From a checkpoint of a small mixture-of-experts model trained on Wikipedia.
Size: 14 layers, vocabulary 32768, 52M parameters.
Experts: 6 picks a token, a softmax router, a shared expert of 64 neurons.
Training: a variant of Muon for the experts, 314M tokens, 4786 steps.
Below are experts of layer 11 (counted from 0) of a mixture-of-experts language model. Rows are named router (the router's row for the expert), up (a neuron's input weights, with its number) and show model dimensions 0-191. Each number is 128 + 32 x the weight over its row's rms, rounded and kept within 0 to 255. Numbers have three digits each.
Before each expert's rows: a language model's description of what the expert responds to. This comes from a sample of Wikipedia text that the model never trained on.

# expert 54
What it handles: Foreign name pieces. Middle pieces of foreign or unusual proper names and taxon names, such as Ash-do-d, Kell-og-g, Pal-hin-ha, Puc-cin-ia.
router:114120142101125081156132157203134091129129044102118159138121107090091121204178120168091102122151131082089103169128175180140114150093148108089082085177172114097174166187132117112123118098047129117111102134160139137136148121140165153083135141105124167090109156099102148080171100143108175089136136174146120153158109108144066093082180148091083177154142090152139167057145136121114115155115110139118131065140126178100137134183146080136139178128117109113137157041159131124140130134089115097122162131149069079088133103153104088109101081146083111059143093114078134117088075133118087159
up0:143146132182109116186121125138067130083131123107162154120112113109191079117127158174084164180227101120129153138130144160092120207042195167107185085100158134094136173150109119118166119148124147104101105140140124159090198150125130095118158122117106073093082121129143146095119087102209117167128147174103140078097103112183127135110142167096101143106129115114139085114126173111122110072127152120099083157183126155111079136100076117121119153121084120174128161070099130084141095093121118111055093126110134098133113140090120173099108158152122152095154164125132157045166110172152087155
up1:086178112083145099075119059159165105141115122068133136106092134084106104127128118095173139168061179171128175104206070134152120121101185088152093133143103123140062175141176156136139145062135152140152107138202080090156087134115117106161160104130101126113119077083104139109065083084084159136161130127091107114112096123194130132104167137170051125114127105163149205109095134096112146094095136125146133075110125174077102125082144160197096147130132114192133086125134160169107178127138152115114094176127137119114168125147102107128107123103083138136139135149177160164081077118135136158
up2:144108113080170144122109159080165146128168121171124102179128102128122105149138139147130061141130185208140130133191127175140132088074109106159140147122109145107178135185124077123107126134159162116168117130083129122128139176125057091153143118163148132151122100192060122101155084109114128166076137107155126161117107198159124143096142159207128165148180079145150174148105102133062154207139112059184118083098135173074101106153104125107076145099130154115199119154107174138103131119156136093125119163123124171112106079098072084106157056118099143111154145118113139123082141186108143120
up3:137151114113100107142162150157094163150134133143104113118136138162177131120142106173171129150141185080162126138138127105064151098141144115116159089125107109180124122116196130121145052156168100060087106088185116150155163170170131154095168093154149130142139066111146140152145117061143136148145152115129118098174200128157189189138199111116167104146217092108124125086069087139155113097062118126111183115132099148172028121138182141122145114127098147096109149145117162101071122160135088143176147099138164145111117124152074075121130102086091176155158134126196142155157156092098133147
up4:082179163157144114136139095174175112149168134133057099150139184084128110135141088137094098190153161141119103225119159120110131108144162096078132128156078078094100138154129071114121112127182110136130119097117114187115138120145163088109124141118077060123157124117116156107114107177086140127128179128159082152099053089150156124132115111134129088128149170089112153131174133147174139091196119111129099153128162143112112188144178106146190148131188103123094170123142111160172207181150154118129223149189163087120110113127160131147072120129174168087117121090111101178092132133147158130
up5:140137086146116094141087141121117126207131082180130109139148118174119133145161156137153084117089168101110116157191126140176145116184088081090122144120135137101088150125165102141137145115114103169152151140181116146098117153089028177134078150121138135080090086134101113165185117167081178125150088094104114121153106142084142068139161139071162112151116153166156164156168147142154162207090159115229134134098133090104114075075072074110137155125151150112117153159115126151089149152155141085057183134111098156071137165135140108123115072110128113123112094083142108136089070144157168133
up6:119174130116061171124118165102137118139073158106090152079080154141160169123179073115177174114172148116129176128124113136101180137102130131165084100113085098097148119171119076148135121097111107131096116097107096156150100154143176202134157152103090120110106104101129105100102126125106109117202184107128089096151107151159175075137114079069130109090127132064125109165067151145156116083160177140210146115132215094127151172158132114114106145109113151178159120225149163094152150169103149136129121116155164123133120153138096083130111105067125170125104106108109085108128175085129183191
up7:182148176131097139148111157098088115106161132123118089107121153095113116148122127181179147142108132067127101126129119130174126129080128120101134100105184177187107154140172089149167177130178111066071099182149044190085190149136170113135171160159114067101117107128118128110135136167155167113097137117087130139080146142165090168149141187134141108056105143113150138136135120175114122081183106208102074147173119130128095166117110155184130125159122168174082156116137153085095118126143101172077171111117114113119127144090139107096147182181127153182214166149111145096113142159173111128
up8:127106159136104109178159101106107099116114157106158122120108170148093143185155086189114146135204093103064145122167117164182106140096121060135104044139145126135102138124184120112131118096092142123126164108108108165132108117135158108149104139121102092128094147128091197114131139056098150191062195130177167124092120121195139139134113151151084150136088071086085068126135134110116119128130104132105178085148116087168110095111174107094107208151109167164144119136124053093136115071152172104116083129106158157139179142120061155171133131137142140084065092149123114141168138106092069101
up9:138102074135089149150150095198146085154177169129128118103124075111202180170111111123163090149138098067115128101078161152122163071127196079142166119144156165070179136079136171116109119122112075211119151203120138139139088127127128166136163174099161117083112131100157057155148102163145129132178161158165085095188151183202185167123113130136141173146096097170109160146174147107122116151144122102118088110112151169097088150137148152125143141119197135159135138117131125183121145119156098167100119165124124119147127100166145148058160181141148117113174085163117127139142095120158088153
up10:117130109141125126080146143095121110149102103127081135140172115117118132172143120105136113142053099167098121107116132121142138096101122127106088137180063142053181208205143132121081156126145171183165118075156112176185147149142119142134163116120095139094135140153106243100126109152099111113119150175127135104124090035183127107092127114137136136122154161116209120192156132077174171128167092140106124132122154146145142131169143167107137183138127135098156133157146129152038125174097142157096108092131101123131085155087164123161161155095170141149193171054108143114097138129164113157
up11:118142141186142189108093139149108106101189104118145115143081148138084096128186143133145129156143136144126115143132119156080123151156123167157115144127129177096165149167139067096142115138087125142186045149116145167130155180140125110109122037134134172102120102139135133152144088173083123166129121171128057203100142115156059132110058088125126157145082119173177118128179113142130207059143112087161132088134102138088139136111116070145147173199145106139093129142138152081069167143132122132181173098127155071167109098151129136127129116166118108099178195101145089146093088162148184131
up12:152169132141139139097123159086104090099192132126143179141147185121158158096126162172191118138130108087164190154082171133109140191070136093158163157154121127067132156110130143115145147141150187131102133160120160152075176110111146080120078128150145049160060128099139136131068139094168116149105120159133151116134179118122148142118107135162060158140119083143158129120155082157140104185148161076153098106133159169141072146078182178122212148076118178100166124085098152110102133125070140093179119163139077135130124147090139146133123161131190116143133064075104128135155132141137104197
up13:157141111182151108121133116103138073121122125129137119135172105167141139202128124108131079205157126116078151122109161133171042117177145139167140191142151143140107134148180160126104146135127162091126159182110187093119093117132167121097124126135108114141107133110117079126077142117204108121124074112122070132139168210157135076150073180097127136147124128127145132137086139154158222157170178083152042107145135177109122151099099126096156160122165158122170103062162160085102166151150130137093125180194096131153156176126144140162155119088152087100111132123117093146172123115058149169
up14:139124084088100144118138183135127172064164106154137034154114160110127121103128147081113132110152183097161167123073121117107118108216118103083161125129118116076091147152182111123128145090130103123120189158171109111171130072104116147110134094207152123137104190139121171109104154135094125095214125135147110108135114135158146143177167166069166112140095133126200092086113100125100109147072125109132160154096139104106128118120170127116140118115133087133098192138152168164194119216109105109095114118183118115105098185109125090138168134124162093119203088133090154116159101180069129134
up15:089092114185140137168136118138108141099114116088158181114148132103060139100173106102140151164088098102144138134102175101078195144087114127135140233120100146193095172134107092112152131084154077094068128128089107156070141098148106153141115132127176131157123147071139149048113153143148109086189117134152113070098123127096118146151123119133174165156098086125074118170090121154084147081153109143128060101131132091151065116040079135116157113114113164110108153082155166074126129130147154079109128130124178109125156085140139126171191144108137059101133133107149143102081097165168152118
up16:037114135110178123112129149123107091128163163113088106144149121100128186127123145097103125108152130145077091149153133174080202170140102148086076141142127163179069130191130098122134098089125123172105110179183156123147095181128215179053166111100087119185073123141112186137137133139147089154148049171168129150089173109129103125172116132183152096128135157128118151133181113132114123173171151143165194121105116093127125119065088115155117085100128118126107163129110177103073090087028112158144159142125110140072131129103149100130100141134112106154132141152122120155125078124104095140
up17:106144202091154051179141169122111157135181136084155098110072151116154137190075143169117147149096115115094205093127128104059144137119095173150113123211091167161131105129121113118146145160061185165112102184121091145125176144151110133097155163167169203088184142205103144125129129100097122119184193116098098152132125107108084098122098063123119113121150076151187083163115138149154092103120149153161186109125096120117143125133112090152133123119120108118165155149158178128144126138160113147143059084096134128157102130151179105203124097162131116079077133145141142157142130114149121109
up18:175163104117206107092118121106103124073094100128148187166099165097103100089156089190143084106133141181144130170121113080077122140157119176102148109114097140150167136143108074133110138178094129117137096080110104122109142128201100153124167073115121138145107093128081149127165116144123168165104077164131156094126153151158158154109164125113148075044120125048125113152151174169108184174095101099159138161137161095183080083115133115086127093157134112111133136117076185120135096146090128196193188143132145152170122145166046128162099142086115124130143152131182160128169087133173121125
up19:116134097126119120092155135147166118158143116145079200114184147110189173088097158125154089112119152120141158115137075143135145143123074111020166095107154172131123162139166100119103138136105120119159189112096154092135131131140117171123179184124127133162134175099153142154133088140138142103190168119155174099136136167102084127100141171095159074168072098095102128108050110100126096133075145097072179121162113142160144138134097182072099116074115168153120111128136095169121091137120072186061165091181139140062129116089146142151213085120144088159102136157151153151099107135173128146
up20:125136130128110147189177129162161136071138114179201140142127109123168075184105115108152134129150157093130095112076123040161153176078077126125198163139114093151123175104172105118135086180147151097145134137180104147135129102098106096118117099142140129132202173133151107106071118111118137109129086114097054134154105152123114128125114182100143148090105134073122161044097196148168183079098087214129119104125150161118130122197150108110106113142128128113169176064124149116109131143144133087166090135128159070124123118189119132158130168096150143092180114137122133109090105080127131061
up21:073245126148076143130175132175113140117150113141129148151135145113118127152145145142119128126148143121122079160150120128144123104124149146109075182098094137052131176144143134167104122166103145130117111128139161160082172130088160182102110146143166176106133104118188113134115116138099157104162145122120113066126099136072148069066160098053171092162180123132092148168151112124108167091165135162151158113098162098141142142095110109132145099101127157137184111105120172135113199160166126165051207099154053154117105145159121103152128073124153092177148117190163150148094141186200140100
up22:129111122147111136144130077130119134149097168097099171055140117150194081102142086112092112144125135185095153160131078153072146113079150176130149076108100156162173075163102124053132083152193137102111096152117126110123120108141160103121133124129150051145125146168099133168156113114116077105119193113106103131154147140120198081128124138220120165091114092155154143161107120093188155149105107113090108087088144110157154080102110131150146093150130089032142173195121115111164124091143165133186124156109073083172168108110095114140073168139164099148117111103115122106133091091116189117
up23:063171059118165173051123139154098131108143090129101120115105111095080099145118064063106107155145135116079150168140114115152158112143169139145127100115093174075038150158188107118105147114164160155130123126122132161129128179109134116129101157117138179119116107156065137040135140216139138128151092150081133135093053152091124128126176110115103131132132077160119129065157145142126147116136172115161128109112154160108173078086116166122111105055072134115145187121115158055094130131125098087173074116074152056138170116118153105108123116119113122085181114148089129100104099124150149102
up24:077085147106134129102172121084120163085062093089154080124137120119087163071146147147117146138125131105113138089076121098169167127111129171159152087096169098083179138121055163173117093162137196142134127133092105189114173103164139110134085104224101147151087169192072129143113087143161187104139135111147100067142153133129124045172103114179128158123150128116191098167121121181139083085122125105178110138119119082086100113122092147138138083163125094149127158093153125134130130137141111136091075137148119111100097118181193170110096136120085116122052118129090155160131106146124067124
up25:107115156136138124116153174140104186142135183140118134157081118099110143154062160189156078152107099122146159147173134138112060118136078131121167120187132091092181116108099111143035131118129116145125115110088114056078104145167092140185119195187103100187182114134149104165154155126145133202070122114146115110137132126160114162152116173134137133172114110162148094093103089181121187120111101125132124068075106113155212159143127170100089141150167124143142154127124149108091121167188118106108085119112152119132125152118073124104128114091129056127120128125108105186138067069165158063
up26:153133166152182119080151113122080201120147142127142155125081035154104163060159109094160145096145141127160133082126098085123136127129147148134112183156129139059120128105117167096152114145148109118150154074135168126085109152137146101149181141135125128129103143107109107149112130138131176137135130090150105159132161165107132165099082137154125145059094136083112090161159126098117176152094128141180146137111169060167153134124149106135119128155124160192169155163087107168075177217141131131143142141095161171078170135118047170138187176104161193151185174196180103149155166107118155094
up27:189170118156140133096119097108159164151146165054111172126182155161137128181136101092124148086172086088150067163126136109125121057139096182150099133113152161144208110091145088124148170104121074109132107082140135150131123150089129125055123090126084096173164120154146079155172081163161142170182131103170128137076183128127135191165152162140063118152073112130114103096092079118116140197090143116168141089102108191098107139146166124095132172121146126145169179170086123083133108119130156175149134160163102161163119140135096150076115133116102121112168077109085147137137115099196107157
up28:101154172124102148117114094120180107131174091088134128104190034097069122104144126129151195150096184109135134122164124119181164063100150138166147120158108112136151118168096128139122112077123141135131120124116109181117129081135147105057133112107156183133076115185142112113195142163091136117152120148118191051159190162176122139141117169209138152147123105071068177082118183147124206114109128156172100147130143084135085142123124152108090146077154101129137170125192131077133112131099130123127122139118096157133129131093083077121172124077108064132136136155069126100111101147137168093
up29:142126131153128065116117169114124067112118075118046131081184119178139174190131089151143132159100122136127148130170126148138128149154127089154128150077154132110130128072128084175083150091092122183131125141096145158167155057162132094081137152159166186151095129158097072109134155104077153118137085142141096143196163082120088076078156094145131112070142127139192123187097100136147150126068077116081126125101137137163175105186140116061109117114144141155158133135151145104087093144158135111142151140175146165147146180141124156145072161197116136130131059104163107071105121132174173167
up30:131096110116118047137113120109142080189179118106168129087133129071173147203138120142125129199154101135151155124168131076147148088155142189084126131170137059104116105105188124169107092119114104129123131098085159147116180117168097159116132117126139134150095113107133128113141124112120151141121143129178127109086100131141140114138158170205108143132162125046117139128162151090102138183120112167157086082223090120149107065189093120123168157080182168171091191046084119140127188121142115119128138105084071139128117086125092147146116083165103129156135067124151183146130122166123124121
up31:111156129133155087121169156139146126164074166115074142151130153147140099156141117143148120166107129162106108150123185093128166180089103107114105195160129159042158155045178127183110080126121193146131102120125079115120119115165083107103137127197136169106077153128116133138127083133079220099157056192171144143114125095127132120119122139113135165142143138125226169137126103177094110106201089086125174116145127123099125178174139099118169126178147137126164078109118161105111117138144150157116108162089117142128125135108119167143139116180150159115106056096084088133113119104110205174
up32:136101128148097119115130101133104140207098075210145061165177112096123127161116135189101136091152140130100155125142176112130133128097173109143104128116102102127122154111127164093135142205105132119095147131093099118188155153178091163092186168107137143075130085134068117171126126170126195142165115047133151122163101113146151113149104091103095152130151125088132107163069084154166167143192095171128122162153076188159165144153156215093133178062146118165132107088133082145084165133135123109139107106130156104062115116119101098111095144119114117129103146118162160137092193170148068135
up33:115161161169141126124165165112104129134082088097126134119120144204152114153139127100105157157092146159171108173138189125180100097152160125168154127132135151050119123228101124135087067164125116139137076098118101132156109130135115071110143071122150137126124107203176097128130154131073111111084159148088060109168116065168121101101106149159159145090158141162179124136198126125150164162121081145117171115067124062099072130179162116151129082135164167060135141120077125149137144082167144153101054145102192116114154108137124153126114164104119109088148061101104096121126144114140175122
up34:097201111142152099113131130172148150177159070110117126090122071228148076116137120143109179153145054090108105153089171131167184145121080116167136129114103186117170127152141106162076112165118104191140108145168138145136113135107170094157110119132130140081089101124105122144140088194126179151152132134140109152203098098133101090095099156115085108109133132140139164055125116140134134144135080074234112085119141139103151110178121083090131145158176086105184169108137088104113107141144148089107146129140128118153109134140104111122147187154084130088162150129066127148197147180072149126
up35:099127105148081107071123103154157134120137097079164117132170122134150105158147114186119143123131164169168131147128136153140125188107112099101187119093214061123151129120128144144124078109057084121176162203165130118119123063083125059088155112097115105171203129189095101184150084129101093150118150104097072069124132148109103117135198120154148131131128131124096114082129103139091144089110127106112088100125147111144135106149113100143098094105145165239066119132140159138159105063140154116156143171118133162079112106166077112099136104103104105178080116092096110158158113129131073162
up36:147175105142116128145114196143140099109107164132193162109112133091103143121122108194051132090112091110155107166132125162139138097120144134123117111117100117139152128125140131145111088162168157072147138080128132102101122191132107224125133104091175129103111134131068119130130104037191091108113162119142099139119138117073093146138138140101119157112127208100099170075134153083108067110163100133129059137158115151112107062123091142199176103084083104084118099126065178154117140154086162129079164074124123164170146186109167153116084141162110092202146129146122161167102150156096095132
up37:142149086087108103147124078120138130060144102156177107126150130132102121128156127157136148154103112096112146057092105098136186126092130131176074109167104135109174156126133106202133223056150131113136108169182060147152074116084142169156084093120136175089127047122165097141101131160176121119130173087130111145171172224109137078115130139106088105221144138140095140135135123085097121084116143160147150115156202139101051147133139130125095132111086144169119178129134163111151122122122092109043118142105073101131094115096131145111117091119115137113103138136057120148143142117113123140
up38:080139193058062082102104111155162155103107142186098102077191176146078087180119099113169167126154134153124090135172125121145096131130114157151123173114143117178058132114109085150103147115157110133173104169100165068171088095203144117168109079113135105156130141101090187137097092083114135075094091098088124131144104167103092092076153134177077129135117179122117075145117140188091098200114167100140122197077140152160097160150109155109118163101145150080096103125108117170158102124100179086130144115084103151088141154108133135117128115123125126157153117104126107169128131091085180139
up39:167113156098113166125098130108133152142126096082106158088109100147134094074112138143103103115102116128108037141223173122105079164094134125107137081067134074096142137094164144155147107103137098086152095166128107151074158194185142112113125115046136092122133094127118089192113112123118216203108123125147167170082065109097131102199140095160112145126190154091133133173131095213093153130136080141083093128115115118131096138146136106134128169162107065161132124144114168138106119082139078165116104138116165142126134089166155114078100183132160109126098122128117147111152131133159062150
up40:137192132160171113152153099125177153121123079122110118110136108111135093106102115100100137125121143105171152141096106114104127100134151121089098157191135124123155140163160147108120117179159204138145160087115141148135127153134198152136162097122174137157125138172061146139178068239095144130089160063184147179157119130180130186145098127123154119130156163126192159155116117140128196173176111115146109118191152149110131154150054114135144121146074060134129138160179138119135049114098152165105102141125091207079095115144138056180136114131145132103082124131117065139111145132082113152
up41:148135069165116166140086115150136109109152162112150077145147129111136126102196149128091126111122108179163112117045086111115114074087114085136138116134127108161100112119150123137105143184115163114126100163130043130046187107155149123123137159052075079170145092141137143094112117171118100097193143093098135104137096126092141197080148130132097213118149157117106126106140102143086153080190168168081114126153068077096119187120105105098142132104106118116088120100145086105102127111118143134162130144122087131173080206116148167125117117188164118143079168185093179154101160134125157091
up42:115073160155137078127152137180160115142113122195075098151141108104121145123140100126136143158173161081173181174056097154102101149193122105137079122118212185161168136152162165109098153108151128098120129158080138133107100128113140174090122142131169162114117118097183117122096197089141122110082099107134090182159185125141121172062145176135091178131088115147142147149173143164142161141186067154134113082105168102135130114123137104128105105101112148098156168022164124106112170155116112157096105150119077168150118097126199152153107057126083126097124071109111157118117160148124131103
up43:122158113126121113091147186176130135153169119132173166113122058091090035126108126218102112150099167123121094101115104100125120083112128148082195139138086102052126079119103137178178102103116155086149092142117113171064133068144162128108092134080082150101115146141115158104165161151144139125138157131126111150168223187121108137182134137135127141117099098176159115105121065099144151100140160095124164117079128152111163119103100128103107133112157084127103153090129034100159132186164136125084165145113117096084115117162095116140136145143130166119057146079116179079105166123152176132
up44:168125180125158101081140100118148075075135176140097076147095114182148192143116111145108127130092104136149131140126086132169136117190122092134102167126128115093136062174136091132184105165079101130140167139091133116132132119118107124122099112138103169099163125165205135081150147158122099185170043131205088140126120098133156162199137138121126124149148127109150151109104102118159146087130153110103115133085112127113149101198123125095119131131152142076124124151185152119111096102166157167112115056151079123128026120148137096095150117195139138059095148142084182126128074192091084183
up45:145188159135127161139153130105121100134128143135128096104165106084119136171188077159125128141135105153105079079116135127124146093158112142153111219076134139121096180158166155081026133141122116139087136063160111167119120104142159060068144157145098068092118104069107166135112122160119140096120129084165109155131079092116147084085178125114083160095049158089131152121155105122143246158113150130118106120182120068101125113129149145130134151174154155148121117092136121154139158190125132140116122109136119034132119120158164128116165138114081098124158143113153087075172089101087161141
up46:092147063094159082112140104146182134170119094110090155114141148153197165109114101183103095119115164103099181100110122105121197171124078129112114068133138201128128179124187099097130129123058113149137161125152131116116182105129158190123118184101114163133130131119097138163088109119147134101164160160153181146177175202119155156193162129078130097122079064109117091125133091105205136147114155113124111127175121117137179077105116107131119136137122123088142180099132109158094136088130073138095138132110067092079149093162085086144099108109088109126097109158092166179170120165128059131
up47:100140185109101092156150134144192157099163134086166096094150148151125137131143139178144146158194098106076151108117137109110156132116110188167165135094159082148107174128146125081159126151137228083189146134095088085147149159070150118106139171143072106093134116125134140182136048113124107116087102108179159131121114182126151081119136121102209133139171107116146106199068065086157139092110139150098109129223113114117127123121137123088104149182094094152138110169177120142161193165138165126131105119084123117109149132116161160112123134181116116155127195123152184126106164146117167170
up48:097170137169119143128138122182095113141091118159072064197182070085127122137136107140111174078170097140130162083098086150124137148115104121076156175143092127114126158140153143126112165117137131130139207202128060098078138196153102115120198084053106124114114171070107164128165157107088119082198128167163128112123134101147107072117151164097123124147182142151095138117125116182150128125139215119162176140124107124072180117137137122095123099141096152156162139072153098124168166136166091112159177128183135141145176146148132143152134132167151177096127107160134170144109113158172174118
up49:133144077161137207113122051136155132156186168110189104111133171122106103110206160148132106114113147085155137134148157080132205146163157110176146088114121125108117071096141164122100159158134130162098122140168129157110080117140100131102061094126107151112158159128092144126122167128158135152185138100145098118117117090145129137185114179111145139186172137195195161056152127147088141212103115094095148141133142104114117104147110113139133114115154152138142115125123150108152207087196112128143135105167101115116189167121092156135122227196179098113116177133089143156149158142177108117
up50:112122110139099134125094073111121111086128095169165207126176164153123164103152095084166163141117165100121149123097183098058119104152149122121168128172156109103159196137117058087022141165123122123131110151139161159114100097164089135118147062109136073133132173148175122164075160115132096090134194189110088126146154121166120073144104161093150164096123111135104081142183131058175133158114138085152080100125127158107065114122097115104104137133105162094134187175163079184121115143110132076127123139117081143139123130139142127094102124065075101120102138092173159114168159135146088109
up51:092065063066098104144125166137134187146079117132091080105178089114143110143145114113092117137136150148134138118086121125178123073099126095104118117145161171125135120186103034162111160117116184075194124075138127120152146108088090081101128145130097141137090155124123127149125098157123142066107096099152115117115105162163156151122076113109132075138102088135091144170196183141085150171077219146108149087145147092130122114056096109154128154164106106133129157147092151085160111211065056076133154127112116118100055163124129107128112124130128171144088154112124127158165148118089153143
up52:160120110087126125088144173147136151147145095134146067174121159130123141186119129122137130171096125138103167089049144060082162057095131104170116106167123094092184119142134109119134107109159117126120089119106101154119201184127163189139143165121185118109109117179116127137141117091033096169133133153186140094174116128147130157131149160118123069144115098188155047130076151071107090132150087105090105121085133153113140078129086161118079115156107123089153127127123059153155073164149027142095112172156145141143108147103173144134173109162156121110142120138141107165152097096179163134
up53:154177136054116162090161115132103146135189057105175136089149083144078092142134084158125146138129109127144154094148126156179091098060185091170116169153146106118162146106115107108085136124120119121143132143134113101147153102071169115136149050198104117155125136135110117139148099175090110177098187120150142163104118109160174134123103149058073154123116085139132076138077117131115096130057105143113176104121126106123118115131174124121106175120150083187076143163106137125135136079096095145070162085139134094117162089117062160143092203087137127112076175128148098108207065111117151130
up54:122189142135167163128124153150144123151109076142158139151114154116187178196147100174058138127117112130137152098093153150162132138165145133122096144129132094179121097080154127150151141129172172078101132132247123138141110139152085098150189153092162106154136123160116133152107079064055108110129072116137073131120119095133087091133166126101129100165121124109114148104171081139103132079153189230093099119122118119129213095135155126124141159144140194114080131116171116119140085151171114176154125149124171070141160173109080173169112122146112149061141059136131166147120126136163129127
up55:069102182125150162169118128103138189104119133097155174127117113114120108148109129090122149123142156126136137089162095170133109117084146144133134091075146103126122069091158120119087157108166130101166131144111134167161071105127125128153110111184133163162129137162163083109153067056148120159067111099189169171132118066112132127129108134177085138113169123148094101077135117179072106137158082139179092080169143183145105178134187114109131118142186164156190117108186158204146106089151147162136109154064127211114087079119124126128157088132108146141078173202133111094113120175157091112
up56:131106092105175102139149210149141101105100183138136123143143092181132172084129094156101084134101061158129142102144147145099119163148146073154158172154159135104192096124170140141127195148125130123118168064188159125088179117140181153181111043193123111113086131130170175120109128142136142134116161203135160134106155173154082110107135108116110072124163114174139126078092080127134124111123113134192144101123167144178155045127126104118111100100069120110134156167076158130133142119122121106054153094089138141164140081137113119145126131120100144129050104060151131160105187087107148116
up57:130109125061152123117150143152117091136121124150083128162106146155127140125141128140128098117100176154145134162107182070131082174128138156125085090088106151138072199138166120137130102089090077150166120144113125167131117160095213126164157113123146133107112077155146132076155134142183091142102149142165158128151166093117092048163124101172129152148082125107055163134097157117095100129111083092172170132137067101145052140135128147151085135118152103116086181148156120081120118092102211163127133188166070127111087129130121064126135136081146154193138147181112204117113091184074107103
up58:085112121156090145081128101137131102058156100149126132151179118190121081085105090111135128126202097129186140115170136195108110110153098132053140104110131143072118190164155141058066136135138162139094175193114127163074125179084162084125137088106191150120129150160130138065112114128117165113177111157150169174087088119177155133102126123159118097135169140120165117129177063067116152121098132138125117095149137106142062106137127112154148128143063110076124158127149122103130070106130127105143149130106093120118138156092190091148159158161109130148121145200149117146121064202163139087
up59:067103092127129102077178102123207124139122103121089143113158209135155147066114128157102108138147140144100131110141140137123146175142110111099101103125092110145149133058145087124163091099073106139115135162092154138110167085155171177095115152097097135106141169125124120118116077110107127178123199164155144183151112164135113149094118101136093107155057068152165100101119074059168092114143101105142066126144101135139196047100116119124142168163105105084126099082152159124185133158111164144134133145174108116104098094099157097120154138137095071116069217089073160151146124148112063122
up60:181109096150131180141127161142107170138096118154109148179115092143119147082102098094126163164156123092148083135114079023104108158119135099113129143095125130143112171060108111107116097086122152073195151096087150095114133116117140058140118151098089179131092185083127145175139160112116104121154115152139133117099167121176118192157113103074111117144077076107131119156143100096083084117020152106056119165087112120115160113079078158116077105141124164158103159101094168080105121123130127129092122154166083109118085176111122141126101156154097169096171055135087137144126146142105187159
up61:122096151118141107110156113163121109120122091077159151119160104169066107116117111122065185136160091117126055141099169169129096114104137119115102104155144128115135170114136111131113100158057151104082086174093153131149110079113179091117162155164099059096114126118119148068135116171133174115058162131120155168136154044192102103049132163160193110092134056138116132079174084111112151145145089091139090125140123137159168177166127156049098171074098100060115137076145129117145110175055160116090121121116125158128168145101127112131115131132126155099095173095131131087164083109125136135
up62:121133101147154152131220135162095144070121123105141121123088105146137108113157126088189178113069116179109170106127076114143112164142150091158125145125151137153154167180102179172077100143133127174144108069103156142116127123150123119143131101124141095152181124099228100129188116127086113133122096146116051111192123150119184164103183134072093127145098173193153070105192157045111157106117121102109111074130098149175124091126127133223112161113068110124063153124110126120166119144087170120146147149132129127143121105105133155132111083097162159130160149149136120076125121089150106078
up63:110129091126110107101130138134106147133194112176061120124116097160071153148147141102120107133112104090154191112144111141113173150142079090137123060111144130100181168204190088175101095128140115145161207096129106130062133133085157184083115171130141144141106113101148101106198192096107145147126121157129097114134162118118100186118175177098200107130130114081126161110146149149143121105155117073190143140117112109127102091119166134133106079103112178075190170137133094146090149140128080148104148111166116188149100149136126180108097092144123140144078116152213156129111206082153118159